Weights of a small mixture-of-experts language model, trained from scratch on English Wikipedia: 80 SwiGLU neurons an expert.
Below are experts of layer 6 (counted from 0) of a mixture-of-experts language model. Rows are named router (the router's row for the expert), down (a neuron's output weights, with its number) and show model dimensions 0-191. Each number is 500 + 50 x the weight over its row's rms, rounded and kept within 0 to 999. Numbers have three digits each.
After each expert's rows: a language model's description of what the expert responds to. This comes from a sample of Wikipedia text that the model never trained on.

# expert 1
router:479575568475542589452489507382503548488514525468562526448519464454514468554595426486601519471426507475465422471538508527480384410415478513560565552460529436508429466491481439517498431497466547494474517456477564469509556483506549436504436532535451561414596452517491476459505582529502504440459520454531570526501566563503463476431438524466517440481477550423514446596442458483562420547587574449484560529504529522432572581461496484555405516427507516404526531517455544628499464442482531509484548459503485566469524476623498491491537612425449436495479484534447407531514453454459461419
down1:528435439488485582529486462396550501488542546538520482503428512505450583585529534503630546455407470476460452492459524476430478492452512543584586521572499519441645444448453507576572469536562546491497431442517444507480508504554575494523508536507591426478505517594435500538458527556462543390470495516515443482495506468491551432469469545499470551524465534491517439509536512466455534527527575506495447586506524580505401525454501443538496485531459481525566479537478506623504546548442630523448487467549478488558523605454609470568472541517431421565483525465479434368450574455480491435
down2:466584553516505524403505499397399493522530457553441502461524429482505578456444539459503513521405515581520446517447536410498403493553520435487546551471483434534532541533480471519467432501416560478504448436469447536446409515502467546449593420420492467552557469557545484495489538514529571437562464454540566558547461521429461501470546564460561561561549478494504523524527453617524464548447449557530478561541516532583546514562510527459467479571490483471490395587489551503476547558483553586464559529514510511530495531560458553438433613568548353529480381487527541430471450524477454452
down3:429450531551490496467455449420572464542485518483457579463526444460467531518504539465454437432514567371493464469398470468483521460447540548490532481501524408467549537551456527441504456478504571501431596548438467471557437487457528484552459413495478509489490518530537510543566617570462528529435506570579499568448560480474491483547651528482472501485499554424443466525462492501521502532487573448463466532455452483349545572496548455521451581548516565476443599553399513509454572477474459527534515494455491524490488472520491656545539488513503436469508575636555431567591466496539529521
down4:504444453399588538558481496441462476563409467524404551450452446552403528488511420449575580532532460563592426494542487525568521453444552455521439471581423477548547479532526447604507521505497469483488543464547528529492476594429460547480437462532491524510565512480441485553528483466474399517471470537495500557495491519491513571544503497427495595542450465466515508493494491457469469487608465521536468452508575580488490540546519520560497482550435551591610507427417381559412439459504594546612554549555485493466604505532454539576469533437508485587512542495598474477511470485506443434
down5:559518531552589525529560542502482557565458429476503531573510419479413524443481473506539570634460622491632555493425493484528483468595526523446445473522454545612542460521540518541497461489487541502533535444550501453594475462522430467431575532531478451537486479477522564532503511547500486532592550570469547547438535524483517505514539634512456546467469432490439424482477533481537517488570510501542497472516479462419531607410375410493472466499441527528466602451524413506519503416491529488466432531463538539518478473571448526475531613497561493511445590439525532505550390462531554458
down6:499477499505523587404552534487477458432465451519565480503445499439524519471452535409438540500459521452439509488550502528454525548494574437449395455502542477409525491580513514576508504523616500467480595498457498481448569446571575459443387516567495579505512467448446529460479525557518432524527477469444540548523527562484567541596433501531496639507373542523531472506498522543529473533474508422565448445522536597513477487542505462515475416543494358517451484504556588576552562468449603425454565433405520537529490528491515447409510550551468551461524487501403472483463488457418474503
down7:512539605517566530521506554573421483579463450491488504456518564536477483508561505414531541493456532450589463487545515450488539492478491479649462452482498451498583428461459544359546535537487434531415475430395510477471497428457515496470572398490430467455397507488490450610519535471433441559492436515503538472521440523446479603518569440509642557403476483549509547551571501466485496455519527497495417472486457544515497544520544580489504572446514553477495483555526440537530538483472482547502553537554425547601382539413437517498508491435528467466524487469468484487570494461597501582
down8:476502535462483406582503585560521458529557428388478466473532543498476541432498487517575579507504535462621532541538494418461516561461461522504555528527498589467494570457449558450513575473451451456494485503465496561424510491357592471529487524434543402529471484537474426449512417463435480591593533527576452531481457556481470509509513472407560538539456515493527586523573567491459645559486556465562571448454520591547484481526422471389470489536532497497484466506381535531523492546501552466453501482496490494452486500610597553517488471582560435526588510551445478492506529535486492540
down9:440465537502500375548532420547517563478474451492547472525470558514438527471549566471543497506444506572412491462549504456521474558433491434466574438557462422494482467461514539479567492554524551603496475504513533458465437345519520595528409544466538472556531435503407553506450513440533495451447496521570417382518537475578586520488488562540484450451502513490455510479451532508441461588548391506499491526493442484550501512506457635513530522534541492487417412491524500453551486554514466530333570430499602439536527490465504524620503483512474510471567506485505444497472482541391521562
down10:415517486478440563604481501474512474516499489486490543488476460520480519560522414430459452581438550502473540463498531445482523537480517426468592537481481465494460491458537403559441475475456450534497612472592436514448499549454541514468465517501511519491472673457492489603536557558486422512536569576406534484517443497396572538528457439592485571578528506541531510520535440437477524489455436469491520463533580501568478454438522515482540533457504513470374499589515610544618531493444523580544493437524498482498589480558402443544505503614467517496485531588478474462527431556409462543
down11:562507465510537415432534525515409517437454516510522510493516432577565552495501440564535534497517519517475492502420534504418489449580492474509467624501498548465513529481516415581454456481431568516424594530484403504507520499440499549456540516678474487448469636487559488512462523507483453511468501476583477561481399513497508483531490636426490487437559438530503551475440495451463552618518481530505393547475450523455462502524490368517425506536528506514497470525475531564444540477460571512469475522489601399558536502430462571502574581485493515472419465523455550565485543456401476454
It responds to: Periods and colons ending sentences or list lead-ins, often fused to a word end, such as years., following:, votes.

# expert 52
router:490576484484485498497505518518555507447521561545602481503500549464540446541468533490474495479495554552554521540525503539523526577487538511523458589578600460522574470361503466514560559470526547577472377490534563534538469465515513443550447451442575497502448509547444544513569517484539538413493490511474456464543423408486534541574617503564497426502387485537473519486469563530495624572535423526452502434481561542438390424519540418486527570469519493580487534454541376475444455447497486508498514489480481399460523510494454491477513467488560511479453565501531502444453632509404647497
down0:471521526535474563428430492514479503447479511514477512523497543487441441451391408492611579494537579547566514502485396493528492409506577473579508507494440539519453458601487517483518509436493511524500466539499531539465522575473480445409505488457577520455537597480432440453521502563561471467566551436504464471475580538514507467540515480446483463470400536556504475497456596522463415420537490502557561520514560530443520569376460510522468514484451380538502520545453440418574405459616576488524467491489511527454477489445447527541465605507555405398494549530503504498432371584527509445
down1:485515483513450497422533502498435489491531506503432485489516500569611537510466556464472550484511406468436454555483510500447509603568459513521496480552530489536480444424417504488549583554503482521611573482498527551466481638579489488478500512509534513574422408473531573555464564343550546538531448512416541497491419571541467513506542462477461601530490449550419513504546475518404540564446501471470479439495498480470500401539564563457585510591545581446478433472535468435429592488530523501490450495488514442589579461561436439489445417497459567535444586452530509494531586502420500525
down2:529524457504470492494524466588460547506472535511528398477580544526513418470489516454561469411531491609536466446507461483573555529451418509481525518500527489427379486520495520437452633390560473535486474496480447422499455493522541411469493550495424648573493582538456503504543529484403467512587445408523563486533540451449519536438449498503486557554467517500547477503460493489492523510455489484461523604528484448517437435426562498392517456430533451480561479532517571432567520474576514550615512469485592539557469562543461440453523493426533440557450445529502491488503429504522361543
down3:492460433417525515633519462503510506530469525532502559552476534519613516484459516545526413426556467437461455464513468507549545479578503492501619447555587553448573553476584510500532502549552473527607558497515410434468434453548476525592499611493581564457507448541527465549434469573475495425472524472464549499539504447584492528425453533569430417476515486526448424525458560400569467495530459508492522558418420407491568519518554457527538476491618494495542550447550560463559555630535548523499454459566482552491556509483540451576557439489453510548450490485486448520500464479487507417
down4:487443519500482543534462522414496438505533507497464551442527470588509504499492449556529547515409495504553548370451479485540488434461465491418408490479477524493509503568537623525516425500507416479500616492475534544422548540518491653512469508607510513423523575563522441578485551501454525558471428446569505558528466533508509541534480487478456478475517473460513524503509396493526547428500570507559568484524564483459515511498395546555525434460525559403489421477445514514399499544549558586568410481450454576532417467561490394435499436469468566468388416509518456547491485503544558433
down5:504505563468607479556455556583492479528474402506498530434484508524460421489564527448524473504516470434467470577566501477453489487472514520494512504496526547541449519509481539489501512537525439487459478478506532460592550484422452565463498486526405566604512512498454563462500578410511521446544467398392520432502464533463535412571464448474534503579493429510549505447535570310466434459483447496443490492459540476521581545498460423471563513515525447556418477356492438494485560518512542507401493497536559615446431473522538413526482415574377557495482486475606540492464462525548516509
down6:474458492497478521530470519442505565381492479551505448519593495422485542482495500459533476490584555463422614542402477463484494520478484524601408437536533420486523415548525431392452542498438567494424511496544467523518445445440483506569578582581407535444463643529589473502457531554507528534504501514535534532449570562517520472555440472461476575528553460502543499472496455463463526424473575486434472572495458481460509554520505519414481447545543511425507495588465586472557544521508426548575367468554423549474500481552494384493564493472521440476429454537460438586546461511477493493
down7:473540498465521534553558520621542576560541513466480518477551451504568440439510519502469559512518507472508547500393548553421458522524524524580531439506501543434510474438408553510525518464489538455606421511551515481459533485525518602602475459438545482523471480469443574450460483400489419523608513508433570507572478510483470604511676466471475521507489532532448550541524351537474549571496504460421468471515555531454474469512434489499537466523385411519481595531549457542405527515481514479448521452532543551391468488511485448466390480473550480529452503563588526498519454429448482477
down8:391442485491491510477539394504456482444523549438530459564470526541538513443494485584555438477487522545483477567533505485493604535504516495508521524511492501508526429456458567481513410494550514423456422425468544632467521421574476466533466491561489482442496548436480549581499411539516612506370522421483456489498451449452540449443519415379396510487514478537430478549511511490416601447562484482506475395522522599479432364517567532515484573504456554545473530574520385520518467553544546531482456481488535483495424539460432433483510549503546516468514517532436593484516481593515468536
down9:581457498564532546567507583403605479483549559483499536417496460484484625463501525503454503499472393463506434504449550566515520552520514527474483522512485495489528537686452540499521441482416575468510609514432513519492372587431459508526538506494496417557418424528436542580498412493521522413491531534498561473527555501499484443506404507571502473485552469548454433383525491465628522521491524419497535449427558472545548550534530466461523512464453533533544509571487463413507497560465509533516503499433574521471473518448451538430468488459566479460467590511542504419441495450470413497
down10:513531484454603583440359421423675478532449552461418532472391458531542448520528442429566486478472442560492562518588517545530509448555552520435495491499525525552446546531428463423510401434521493574503567488503523481535480498532514552478490519409488537462515497498503546502410509532496630545539461477462556494477448540450591501515525490624479496472608452544479593532448470569546444590550518530464441559571400507444455576459460464527528507518517556482553515499563587515497470521519501505445487498422565503492522495429530509509570456422511485522542453533458536530491423540554457475
It responds to: Abstract nouns after a, the or his, usually followed by of or to, such as way, role, importance, basis, ability, experience.

# expert 40
router:549474499529482365510460596549446525484523478489512510386514475516466522465471575519429578578550533588498538544456428491532578522538458424584518437444510487571411521513504481517427468460508498444562514482439570563540460528478488523441466559565461520451492503445454439469463532546539489588383448557424526431485468587544493479556515597557491525434524584582423450438526530542575477487557541569495416508458469407499560509561484511506495542509498423544509550491602520460516431468407493419501431542489566438568507375497479571466541481580498492489507568419505531533567472454522525549
down0:454421482574506521503460466507503534412517553480421476452526606527559509362486487585480574525498478437568523546491420582510524450432557487411530445491573512455518427474487500399511544423549470554555518445485502486475449487628495524485477525533552415480472553542534519496526421536535518536492541470482527473448456544391527499605564477444484463447475597447482492485492445578499560478566544535560534491473474476515647438466418541521517421514465554513467405524445461403555497592514467486494478484585539580541453460504563438561425544475471478559551450502497548484535394487526536584
down1:421558509423523528476553551466514429411497539470536505408533456602494499538540521473419545600445502544607371560618497497460505523517580578586420448428449448505564592515546479454484502489482584539469480522488505434561598480463511506439512555491472493430518510475497482529394529525502468591433531427454448509536475509500447556506504458507440547447577517591476624498467530447509531421556473430443501460477573504538466592483475485477484532497526494540496516487491508425512473391594461569497479600525490500574522385475429497481496483484490539486439453518547403434531439473508447470
down2:502528493597434535566491499514541477593549523466589528522478614483371474607492500450480509588483587452473480458526519518491529453454469528531483546454574527473543400509475567524489426506592492493437505400575464500549497583502483496475536466534518439504525514539558418551466465533460514450509497424533560438512511477545532488496558564488434507480448473460489472574497438486540449442503558492493440444474491433581453465411581481536411500498401362541528487522506537510494420541489491434494541479471518467491503541400512384467531541475443351557479534423536509625470609534550506536
down3:547429571446592414523547447500628474561446530525473460551502532550589494499430494496529408417460504474491545507517438532486534535508469521459490463537461464555552492543466451461490431430396499458413398480467529443587447461484446494542513542505460494534503503536458457497520430482497532524558500563466407545572520567634483486434428573530571510460550532588563382466563434442498415523490473400555445516443555447486463646506543473406467444496551475434439564441482556559476527552543483497459478465528520558518492473594490521486501477518479523522502414542597467456477424478471491513
down4:504495528410584535607640521544433512461444460418517427447485441551482499521493481532529489512453496571472453421507449523527528469423498603393475472584490517465573492555528540492549541513496503462465540478453532500561551582477556493510521480589521510483472469552538554567429543482531565543449471536523463589462504525423526589427477445420580529508409467420428473491577559519567501539527497557457532549485399546489463504487544490418520436479487514507482416560514538523463491442494499450469509563539465434341544588490492595454447527537428556475503483444529556472583516527440626495
down5:565503483513418503458455487578502371484551497462483558436561535502409575401493524559516538493401535542398466473591429446460357468501521480473504577520518436471518459462453464481497539509567534444581502531524455488563605436515486450472405459455498510407548516538433573513541515487566406525579518578562511552475516439497561502465530485417489504569424497477497590483528521494418506585474620458435590474451529428469459495515464434432542517551507471553555502461580575462539505492519510446488534510493524465481457524468470534371534462527480500464462397439449437556526503517501540545
down6:443443483495564482540451522440470503483528473533435535537554451526412523444448495545427422546543522432488494427456515483554515548489516519583484493526499609473411454518440380485431419395562478531445543519457472496519438537437505530481549612509446638539475552480523490524487553451622560556530504474539577450485561465470503640622496501495428513499619442488521511470406498443411498480494484494535474566599478452493547514593491492548506495487492502513448511520565575502491374516465551511484490478480538545572468460482511499533518521468500508446567448492458553514396460497621525425
down7:471507590433489565563492464459532548561506495502570475411465582512499530501534584495436406489551576465408509549610555558535474468507531585521534488504486413478479651504542571430483501593465587481495560527566519450444452515511428518528427469431469464407521503457545461476411503548467469467557519514513434498465523489508654471497427468496474485500444546551441398475509520550543536492455557564510571419453375536576541502481472521585481546583474464495498479451492599569549489538398498479460460518514501402474470459451481485445552536488505475480539478494494421455535433597532502517
down8:534422514513460501525480507559466495523501578479479523450494537458443500472476417489411583489516520506524485573525474459520548464470515450420491469505456504427574482561477559534465500544514524544469570528349457529491516504534482605595508473437441484584487579481441589551546421366512590440459519524492509535552472479464489556494508456492382506458504536491497557520493536404509600542523493493595425507497423556491526632381525487506518513590473490521522541558539512511403532423530531493461604483547481471415491525452453331533490485392523518442573530548512501441534531556487518521
down9:538553468487451546530514437531593549527482601490568529514389493587502446435572455651423470544444375482524534539457511551490524431618429587476484548521485458539478624487460418421488509528579534488524530537575475537469446474525426492487401543512486533493553484476532518520509517560428457539553434553503462467452592463489451526541455588500494506411407464524515476442566497521539482490423504465544555544410536534516397452476516519460581466495530433462526412571493460508421482545425428504426437514462505480481432439573557512478516471442450507493472466488485478425503450477563543496
down10:489442493598526542506507543547448518458450582542512492477627560544426429524553535524514523562564450470416568468577478467608487527411579517602473501492493543515491507545476525404490462493524489443540500443549411432552486551429527508420382521598517530549558475508514487522554495516568425429441515442510429464487527529460443491544511519586532489569523533456417477574512485589494454517439535404415501464495503401512527490400515460447443435444521455461478559607427448511469513432472472448477506573475565459456550473519516452525555492490522486508458475453530507613515501408427432578
It responds to: Inner consonant pieces and diacritic letters in Polish, German, Czech and Hungarian names, such as Olszewski, Częstochowa, Wałęsa, Halberstadt, š, ž.

# expert 18
router:442563505516456473478562583458476488421473537572538480506470399548538494458478565537504516405483481561483564614525484520585459509614586418442426482461519491481582509437539507513495516488550535498529367433563501543382443523501531452524483512541418503498443580438572540549547423458556581506587589517580493518487464493564563481515595393486500538573498557427575526444503487449433479523429445489531531588505541551511421497536520525471482504574492449433527469404460473401478437491425487566490558545507509401499528511519501536469495484515504526424491578519563479500475573462451565499
down0:399558422392493541479558488448524489418480518412427431554544508469583584475475465380542516549441465448533530544495486472504479532591474476476478510533564542514557453485479477482459503494548538481460490525514411531466446500452456397507571552499523556550454581573505577496519532533547570549613456536437498565571529493552464500559474411464411476543526555463555588498458529537550475555474450465565549556433451502503550490515524540467409455557463542581455504456513613450415476550521511614502392536553554499462559485489422502580495520442417489423433588583473488494501472524477513487
down1:410442451535531517486393459500566561608458597464625550500490482527605504437481486496459513494595524527529559556522603494476511510555631461469547433538388445473536547509502479530420495525501464495448521523467533539448486525450502499535508451492363530457565538451545471524554395426515509533564512547515476573517464543594434509476445516459469448475601527439547468486471463491441492573441433540507560496542483487502531509595506526612499422514499415527523461526518501501423498480563458474470461474482455561467508450461429604435401382553555486444482460468432548547549515522481474495
down2:524487511533563524514547501463485480485543534499511560445445480456486543491552400464497459504486538492555424435490546464528595509432551474511491600537530435450598427577485472494422448518511396436386535469462445412454512571541590561425473543496513484461491441534542542472542507501524530470398469439455559438513513463587480538495464539491600588404472452437526427505471474515524445532556572449568512607465506549381580448459536479564456480473460545448556528440450569502474567514540543560519389447619426472559518496539451551507529431450532505463490503550474571493520464441423561485
down3:531497541531586542521420448417462518489512607570544532452480493455414451467538474526579544542444556515526527451450444472633449474527536513512434450525559620593522476479484443484504520461514537553495499474458492515498586544449516451519528480473562563519392416527451449476495544525552547448514537409548484550507514356539453578481472398455429449494433532444517534392454505505439507524511540587387523501436540569496454478472484515519495521517463412516488494469489509494459500450489457494448449480462561469592525462468527502383587527459471542511530566571530453512622437580540557409
down4:478522562439481437427468579423571456536537447491535531451515483492549516587516494464601465583469491494433569554447570459560519622501497524514503539545504432500572563522519527412533499504504456511569505464465438424476371519523499463533512509456536433411504535507461542528519453483509473554502360494442445519574494542484540534545493513552523505476451477468528633400514440438442432492559535474507468518518478525478488461572524494437446587611486485557488433516431491516507461354413509458535524427491485454591533457444505505497536506538388465454454469610471441536471486459592571566
down5:519523498580468493525422438460409503441469552538483488426612466438508435570505459512532517476431505580526542487518541430544606562502450583551503463483482519453484478500521532458553509524567505495530479550490514397532391517540510477527488493404583451535456506481449490583464474534659475505509582534548395435500443448541494405545527528567510433525439550440522565401548354493490513478481511424580447513543543592484510488546525566500445511513617477531501465516539438498577502432553467423575475507461498610518485478503508462538384531519497489548471513507462497506511590439541544438
down6:590507550626542454429490564474477607493605482495557486503519515444485562544554490450541544601480494585533481453486447499503581514519506402516474595478500487463518496553511482488514460534540540484469590596435466411496431442455456486450494535512467488431501540451539473543545492497464519595488470394437457453501493466537460502511508475422530444481475451456461561444581498532480513465553423434543594433527453522465523596485530495486563546506507533458462495537405510522417499478521435520529393485632501519409618449506457504538567540560386409432504480479494501503401457440428465550
down7:505510504570589483624489483478498545450494517516505524429513511558501453523484503472627467483624492526478486488503521457458510524500462558406539497538498422390494468514496521532525598441485416504512587459424529525510353540535548539590488465553552503509472617520504464533522522506561432509471443497437450592514507575506472446419461513496444454562474582583513477491472455485443493526551567494483421531514438468525516488644562508500493499540548482398445516541485512509427450469498442578441501453431428580544537495517543366465540498516502543418456569407413565498551567443509484534
down8:435564521443444319427473513576452499503492430463441453523442533528582509484483516549516517419450452507533527537476439433475488467472551486509446516524432487438501481430548463534435505495462502531574531467475454569479451466591317528397527488498491482444488529469542450555504570477483376503484407543426503491535477502540454420476504477544420509500529548572471581558539598440553584530563389462531544452489504551481535452503595490488533456512493438495533552550560513487503596441596470555479558504485548496495515520488477556545515466481475440366431564473467556537461500538536502561
down9:601484502363472496526490453515447544484455580445485516527530525446654557506523523477541463474507469492557430494438538541498550533604495596535512581493512493451468559417511551501606525527432448519474564486445457500504437451447473470546481547507596456468439547494514427570529470479549526495554489510446572468496550568431455385463433514515440515458525445577427551483480437502518506493532463463520341478552577493436653462463410448466547453442516541521455555506445453534430451485534494544504533439508462494420516493517521524486488517451443455592477516549560503531499408488416531424
down10:500549452471553535448487541473434507513481482472447523480526525531549549498551514546574555493526474487475470489508458547528539513533544448601568443555511439495495402434459489502388545508501542458568586521474515573525447546575569484510532446458545385475497505546427506518525544485492443572590385569516466477460509509530501454456483505531522568496500470591472522533463555456509399454485525466581472487522434533439454633475611503581504530453576549555507447498538529561568499496514449570434592459393487440526533507505513499525548428607452510504553466505356368570424456518604480500
It responds to: Words completing set phrases after prepositions, like "into account", "in order", "halfway", and particles such as off, out, along, below.

# expert 58
router:574435566388490515494441424541455513627509441537431567484533541477480561543612422554556466455475506481555451384553606564494411577468553462561461469433438532534492490484588549469505533537526484421515593495471486561574414432377510476520467521566446509569598502463547498525448531587445490465503531486454497604474513464506568501562514415545445526538411554452544570387527453418502538494536491483518499497460499461530511468523481552509584443487426491540539522559560491466560505510551490587451548522502515496531445527526482521451504522466562479573567533428512496556531439481487427532
down0:506421489461535508565474471531414442577499470449479514471520543454525598519488497518516457536580485535557468516577515464440574547516402433537475516497408564473352519454532595435536522469480432568520449521525449574488525445460509529480503536410449499544569473495514533502448427433533496499486544482479479527444369512454554493444489519526602577531435443544503551556511399421466466415514540449473501535520470523604453539530536593416443442538510449507432461536520490392599564507481541407399448513368575494426541500484489497494561445519517567471469508454468454508477514546537526552
down1:562536489487538544436528544485562441490387538373520594468491439449526551515466475436511494553612476465513480470516583537459486529548547486442486438510530553580453442533581477473534551408441470410499641517508520458548495561493608485511463468536520569457496482522529578502507410474538488599461502528491489538526569506496460474622534496491502626564498563538567505492556454486560499520432428471434581470445488487447533436465467537443463451568500434549483526573469381472531502439523448539509452499530496525515512470565469412463437572483567492436422557578498551461461480440525440586
down2:544578575633554476568536487436481511524519558471525613437558458443475462552489503508536604551373519522532451420499518498488436492461536552479482550514506448423496544484473364543479569453487549458498521514556455557527527550404516430571469518511460523519518527427581518481541529597527525427488519475451583466418565635504524540476362443438509528483524471542453529468459432416569494421483490441449530483505438485546485488545488519555493530553498468515573520449461442500435514584468477565480474509474467532507469507477512425446436581586535559563401568555442535471481480473576506451
down3:518485457495459586554466550423497554370536463481509546465526544482537546499517500468539435450505504530464467535446390427465443574658462465406443513563425535513451451541509473445549522356492461457514431533565514481538512568456554517521541427510539560564414503558442536559531465503531458448554527441469536478483506410520452526498410517515435448560566430510479509477495556383536518460553517490501512412480567512507452546447513526500578608477551528574494503496522484464535511584453598514576471404550590449513534447545524543470522498389427477492490468510479563539465480575582477532
down4:525480492531626544475461498454424546538393474448465427452512439433553489483458483435522585438549511516570416521590454549504505500531566506565429475527454523429417492485470518610441580606460491479549458522569492433403499480523436467529419438459447502470387423466502509452505454501452402576467562492484510492470500488599572484505401496467425500441534468497531487553516516571486487479496466540484519494448522517537437428492533523561506437570447553473525531441512507519440558456496483480568569458458469528382544459549508496536435503540514445614472400493497603557467564522458591435
down5:524525448501536540543510396514448528429505554424488544560518538565504555569558556564486503544528505457493573509487517486474525471517427473517522516544533458511586448553478453462407427534432544479517576538488480451458515452550404506525447515624519565468485590434552559572483436575488560479472596405510619482555571482528451520555555449388500464514485540510412467510490460520490523492514550492442501471497542404438379528484470376512519523467476483490533501512557623516516596547433464518406440499611460515550503508521445452454466490415569536505557440456443480519529511525600429538
down6:488487575454509644554423461580506582556492505581519489475528486518526522468506384516564479457451536492529431380512608489463521594522532514519495398492465558480482440433519466484543532394503519504504584563421529545491430503485415499554488433458489413551564523518553460480455527494502505490465461460518559565507484475506513494522460511552515582505491592550556617440522525462587481427602452509562493463526406471474561526525505569472556412556467456517429481506583574509519458501541564543480575552492483543462448528518409460381544535552489472560556449479488484484587530493516395569
down7:513473479520477484529461522583542494483517644521548532462486517657503505508454585430513521537507563503551634558446454516517579521497498567555510527578491480419496581474514522523456570488492542506513372474524520494370527597509527523517402503432474514531469478470468539405477456499557507460509496543438556494464460539576536541426559522498507426480590508426537492511563577544427506450547457417479488485464486507559494497487571646627468494544515454582434498476489529519436491529465517511533464490553533466510508580513456535558476563535488478437476415582517548483550599478567601543
down8:536441477447552455473568488451482525497500457486583452495446477485440535557405599560487491465448473443508548600530481579412415517421533502583481429511531519414562538561411480466497511449530512504467505483595483600504441493442570604616415575498435442445544563451475606445551563475471412532533493574488521459444442506473442509473458477520523575563514497471506523455538559538418507422571552432508488510549543513517490452491498510506571555429480513490497551519520437548469442551418504549487539457439533558414575562473482572437438485511480483473561428465517501371510542469470547425
down9:586581535473498546407513494441522603467491481535499429497542488546578471432390472543556567508528551429534512495581503480416479520536557539527471464426536493515489465661551552493510465471494544451506424506477452452521550460595461525466550587581492578465552539490484463453463520572517421600488543551524480494465446493476496441551557501452495443509518403490512419445542484469477569482382557558565484465490527607471549560428503447549399530477406536528453623430539488524503517503429517505493522506563459475576480418433439421524513435421502503495471557411552527455475516542540520477
down10:585498531532468470488463509455494467533478529481541456574451488430549472523534563479375511503448446497429445540455525433388471498500498585445557490548583498503553478514504517457571471552478464524499520487498453462502432516463468523540580574481581602461486427462478429459583537508428507467578448553507486460449463519493467515521458500480527597479529422514507472534476487392529528513554429547523578376434440645494512544526475407575528568499483550596520402587484519466524534484538456484483482591544434501555561459433599377563458513497490557492500498518506412457477533513594552405
It responds to: Opening parenthesis fused with a following letter or digit, starting glosses, dates, abbreviations or conversions, such as (born, (18, (RIN), (79 kg.

# expert 7
router:572507507438548591495500567531479472586609447440459459561503417474536457505495513468614570581451530508482562500497439486496410501407533466527571434430445447509437528518429565424518585595491546544544580419527405465427468450456469437456515497427510498496528458543442523458485523448525550524520468445519469532461533539394561478506531545542438456567538471450533552467400474524521494498529570426452466512458395498542506473540532505588428539482484428416540522489534494497503575491545415579488522445469506450476433513477491434507566482487574473530586393504491410538529496397584469473
down1:498498563501443441454501463519559480487456541573500542529516521520524515525504492485414581498496590497479464513526580462462478446421507575535504517462500519430564512535445441479439474538447524480449550484504538513484416581406598534488522503479516538449469416409414575504578441457557459561507579451488479433522524526517647532438431495456530497449528463409527481490617559568503511449465551500457556440515563539593591427503458470441479556542452537558506467542492461536482417524543493580508381435510527424520484438460515444388407457577478414502537470482423494590525440487467415452
down2:535573451498475406425470626507487483466553553527534576519414422521546491485509519449548548528525441454561505575462416488532516494545562439569613500465546523386523580495505542516475538590454479448497509443589433538593476527519477435483385508511490329422539483478461519532554602524545537556445488511501543554469511476502367503538456549477584499464567576491461516426521517538468565457490546484468514469484482464463550495479478498539567541554507494463481606493535585497475530482470444490465499501442487519461478472527509611523507493485480507403481504435381586545530545385548513538
down3:499457600494505471568524514502489377464491572450541459482430656491502494423536495420499458445475521455569511525553481442481511357478363514449437496505480499516492474506445494466479538401465474494504527550453392537542581519510507513508459558417456523470474520544524520496507460541583546460472471518509446511562573487444626585477474496477576582514408501550573533535520529419402455467481507484564481390521500567503579528478551414487554505458499515523508504523481547485604488463559553555536488491498506468500530464425523523490521529603481562552537571462540424411485358509500444544
down4:373443525472477630537527473597434460557509593457531453606492489456479477494527460439550458513497598409518490540453469436472497564526525520504515479551555461433579495513443500522529610523526539476437421541496483590491572523451416581415543510486518472536499576506412405531441493479498526472533439504478534382539492498498440539527504551523458503505571496574394453585519484526553430584514485555560523547481526512516534476527419569579483492523530517504558445487457320537447529545415531498476442507433450506462412496509493489411403512550555538501507582507540512481490509496447492485
down5:449536579563531491384440551490540529622486498510520493481503524506382512451490538455545467536585501524561538506531514577491574513516448511451381494405405480440543509548539417479433490457580545468546475548528492429632569506482520477489479531475480553445540528594521523503481524506586338623457501502511461505501523601521525468521450500434602454592576513517453489549457540536465451519492463550417429516403458508461487407525502547461541536557520470531521457474543471450560521525466522537553475529465493425555450529452494493521508496481535606487474429515498559564414520570407497457
down6:433561537516550476495427627513587518546450441461503518523480438515480537639478495524478442455480425474482490429502478501599502533554602529545427497479497608458488589545501521518470530460540480492450449560519505455384545425440530443477447465444576481503456538485537581503547448503473495536560571561486529544539586441509441479485481489503388436453481415518499426496476599471472451577395449489474479525457477462474493480416545521475449515454553503496556409485460513503553479502509436565512541410531555390452457512630493517502436499491479428418444472630471500481511502495603466511
down7:329500543511473433450549418503394531471467501465560515649487538604517559398476460489464508468529570524562472511561476507482630434523465494539541522547581502463538487452549520460547447434532453571520457507458453494531474549502426501599494505525512507457536441423531528477521497437469638537422525479542524527573341437434553532494464506390454521520468549492456466555537450515474538454571514566485501561498552502464509534530574486471549472539499506511504521549554474468486474507454513454435597561614502491463449454528532406498561519494447538480509455505424534556425461523464536436
down8:457430436473516586422412469522545534491551414495546477517528465479499544461534564334524574484434546564555627537525448484498508571549441520491473532520481515474467494513502494495481454505471585484483579583555407476561607462511411523483543505438555460505496472611505496528408572473530485531526498510445435568462535489465452493455422471509499435480522551429494642469516430564453536496533460498534444485482407449568517579562490483482527562452431518503491528410470551579475532443514470526493482444608440454488490528459507413463518437445498480533477414592411442521434413492554506519
down9:513455517510504462533460454477525521491439551542590434532610573469497444450528498481463437532499500493498477502466564542494456510503520541515448437485416542478464475563564622443464431546559564491455437509473507522494506468511491468431496541406417576459423428440506444494487584458433481475523544504376573528535417473601493477472536573620483424573569501504490597464479608499551547515530506496513450486545482545559468444479565528515515455522498472493481495516459653486571547499471593535381441471591564362438536541556491409532463466543547461518537502514462532469551484552538561505
down10:452436397485560430564535624580524509473625483546567501408440542478499501502511551443484520513498502526597454499567485444462467501424427468529478498590545507465552551471503459528528495456525490607546518492540417470464434514520458591468520448451448533469535623579547490498472590492499487473408454524484553501532553508471488475540509514520518445516607582458501577451521515491406449445473516608448536439404377562521503500447520458513480406451617446497464456492541478466508431426599445576504452582489462519556524522580516528503470490477483472529527530476504494570526458455585442542
down11:478521482487520485558504506623458575482535505445431429593526524539430499462465612485487441413510571487487584509515536464496585543504591529494518418513513534536590569532398410481488548495426401528528515473520556574493535452520555544583500522523505486470488531539467497413450549469437510542503472512484630432451559502456477482541503514508452530458544514517599487425376423528577514542460445477547455524603526422605482440485444506522496419527465404527470440427519414543504484560489533432516537502584598496524487484511415533532531497477481440525499440480466492465465541485564524639
It responds to: Capital-letter initials with periods in names and degrees, such as J., A.V., Ph.D., LL.B., plus stray periods in tables.